config.toml
d_expert = 160
moe_layers = [0, 1, 2, 3, 4, 5, 6, 7, 8, 9, 10]
balance_bias = true
norm = "rmsnorm"
tie_embeddings = false
beta2 = 0.98
steps = 9659
dataset = "wikipedia_en"
Below are experts of layer 7 (counted from 0) of a mixture-of-experts language model. Rows are named router (the router's row for the expert) and show model dimensions 256-383. Each number is 500 + 25 x the weight over its row's rms, rounded and kept within 0 to 999. Numbers have three digits each.
Before each expert's rows: "comes after" lists some tokens at least twice as common just before its tokens as in all text; "mostly gets" lists some tokens that are sent to it at least half of the time. This comes from a sample of Wikipedia text that the model never trained on. Tokens count by the router's weight.

# expert 22
comes after: " |", "0", ")", "1", "2", " |\n"
mostly gets: " —;", " |", " Phylum", ".;", "%;", ";"
router:519488506510497512474554498557512510503465503505480492474579542532503526482496463522457489488494521502503516492520475482494485482521510524477480494501533501488430468511433545506504478513468477484524491524499544467496492464489495578491501481475466468534509500500477489505479472503479519486476485504506506473504506448515518489512516529543509502487494509533511501512455494454509531488510

# expert 49
comes after: " ", "19", "20", "18", " in", " ("
mostly gets: " century", "----", " coast", " river", "19", " sea"
router:449517480541512498495464491476499461510505497493518486498495523492485534502485509494462446507553480510534448497510468502540489493530538524492458477512503500489540533567463484539511493506475515475460445516463484499499502505478490487515496475482503478483498489530479473514490504505489547527516495484535440501492480473508501515519519492456495468507464491520490462528460507512540473482493

# expert 36
comes after: " a", " his", " the", " first", "20", " in"
mostly gets: " career", " his", " debut", "Career", " death", " During"
router:485522463542502479514516490496530449542478555518498477541490496503518541477458448467482473470495507493505480520506506462541458527488529548527513440496494484455503500552447482499523514480500471523453475478500521491548559475491462531483525463472497449538495508503498495477478495463508544500473501494515477502491510470481492493475519567481468541503493482503499517509477531472540525508507

# expert 39
comes after: "19", "20", " ", " (", "-", "18"
mostly gets: "(s", " Genus", " Died", " Succeeded", "   ", "–present"
router:490496455534499505523510459500503499493503529507456508488467477530513494509468519510467454499510524454503471498514507503521549467522524522498497497493515499505518511503470469501466517521497509483484470523503513509509529492457482520484497515454514542513481481507448518491501501470502503490479495478464513526509488439473544536482551553532483520493509546590466501539517514457488490436493

# expert 53
comes after: " ", " |", " (", "1", "0", "2"
mostly gets: "°N", "′", "″N", "°", "})\n", " $"
router:467494466489463478506492502522518465495460500517502484477513509456520501507489491539507495505512502471450483449482480446519521480547513556484507513547483481529505505520462496481466508486502509494499486523474512472487526460494473515509537514509495495536473473543459493481526495465522494506482511487518443503460508443458488463471559477523490476500480517559521528532493515501501476509517

# expert 58
comes after: ",", ".", ".\n\n", "s", " as", " one"
mostly gets: " because", " although", " but", " as", "\".", " Although"
router:503527493540504491517513496488497496462502499492505503470513564485495526491476464521506498506491476522488497487516458494504486462514551523516472465477465491519494461509473518503530488493533491523500441558449517479503534486526485524504529478486486500494495509537485482470507475448517526489486521509473464565484521474543476538511487494481463503498562453520542505506458498507541460463473

# expert 29
comes after: " |", "|", "20", "19", "–", " was"
mostly gets: " JPL", " MPC", " %", " Candidate", " ·", " Title"
router:503555486539511494519497494524502495475493495489466517542475506515508538488496504520501488520504509466464491510524499515480466510521547527499490475521533500493491485535450450491543491520512502463512478472503453543510520496513470521486505498510531463501462520497488510472525528500525512500498485476505498483506484463490484469488493511478463524513476502556516524524500478467496504533530

# expert 23
comes after: " ", " |", "′", "|", "–", "%"
mostly gets: " Animalia", " Arthropoda", " Turnout", " votes", "″E", "umbent"
router:523529486510497473517528511468484481473491467487509468518462510505537518518483497552512480514487478476509460501460497472517477461534488500501477448510470521465513484541476485493505472482523517517493507478524480481516504467486465503491524484476546486520477497485510510524516555452549488474496511512480490497525532458488505469497515510495470513556537497532513538500509522508514525502514

# expert 54
comes after: " |", " ", "0", "–", "6", "1"
mostly gets: " JPL", " |\n", "},", "%;", " −", " +"
router:489495508516497491550526482486508474512501502519523472472522548463476503501477482508495493496502492462531482465516481470521485476516503522474482490504557558498435510482466486523472492541474514483491441463528543506539530547499480520503504485507518492526529455501450507541508523488559526471508490501495491521481483458538493473491508505486496485480475475538480566499475468462537531492527

# expert 43
comes after: " the", " of", " and", " for", " a", "'s"
mostly gets: " dis", " inter", " non", " health", " social", " impro"
router:537524484508494502528511507505465497529441472511482461523467515483478497518502477554493495521524491431519492499496471483530546496517533534510479484516522522452521478554484488480493518492513506508527489499520509542547511501482446517495533462460526502547520481520489471540524468445533534453503516513539473459519500454516467478499502546538464509539507481538543512541468554460526468544513

# expert 47
comes after: " the", " of", ".", " a", " in", " The"
mostly gets: " each", " This", " this", " every", "This", " main"
router:529546489485490481528535530494474412511531484473515475533542514509515507509494477504465476476510496493505480485511525471538499471522524519556489484502471500521548474545511491493536485514500481503457450509524521508546515523502505508489520517461520517521499486522459497530517499507509502478476527515475502549468503453510513510492521502510449524511560460515507517513482532470506515487497

# expert 28
comes after: " ", ".", ",", "1", "10", "0"
mostly gets: "′", " sq", " miles", "°", "00", "33"
router:496515510544480444515475479465465491503502491508478502493490477495486533491494493472528491509501474480488490477465457480524525471525530505499481476507540482468538493541440495493492475504461553497506460522507496484505500525426482502471489514481500504506512512507475506488505507499503477499476546501483456480484462472516515486545484492472501500511537509529508498509470550476496451532483

# expert 9
comes after: "20", "19", " ", "18", "–", ":"
mostly gets: " Phylum", " Animalia", " Korea", " Arthropoda", " classification", "/km"
router:470539460499531510486527496515510463542477525472454512509515530453503557453471484513481478516474480443519436523530498450498481487511550505526481505490495490525492516553470495452441506523491504457498459470516507469501543489474480554476475514459496476519478505521488501491459484517516520532459465548500454509481517452538489451468502539501487473477506495557512549552481481519505477524519

# expert 25
comes after: " ", "|", " (", " |\n", "–", "20"
mostly gets: "20", " med", "19", " GF", " United", " Species"
router:510525482481472534539476493510517422535515525490492510477515506493450501485479495474479497522536488516506479494543482491511495494508531489494502485547521505465496502513490502464506465509476504476479520538474534490507544546480509553506482487491475512468489473547514485517487520510484540492521493534552457476514482459510517468491505504509524472522509468535557523523516463470524468520496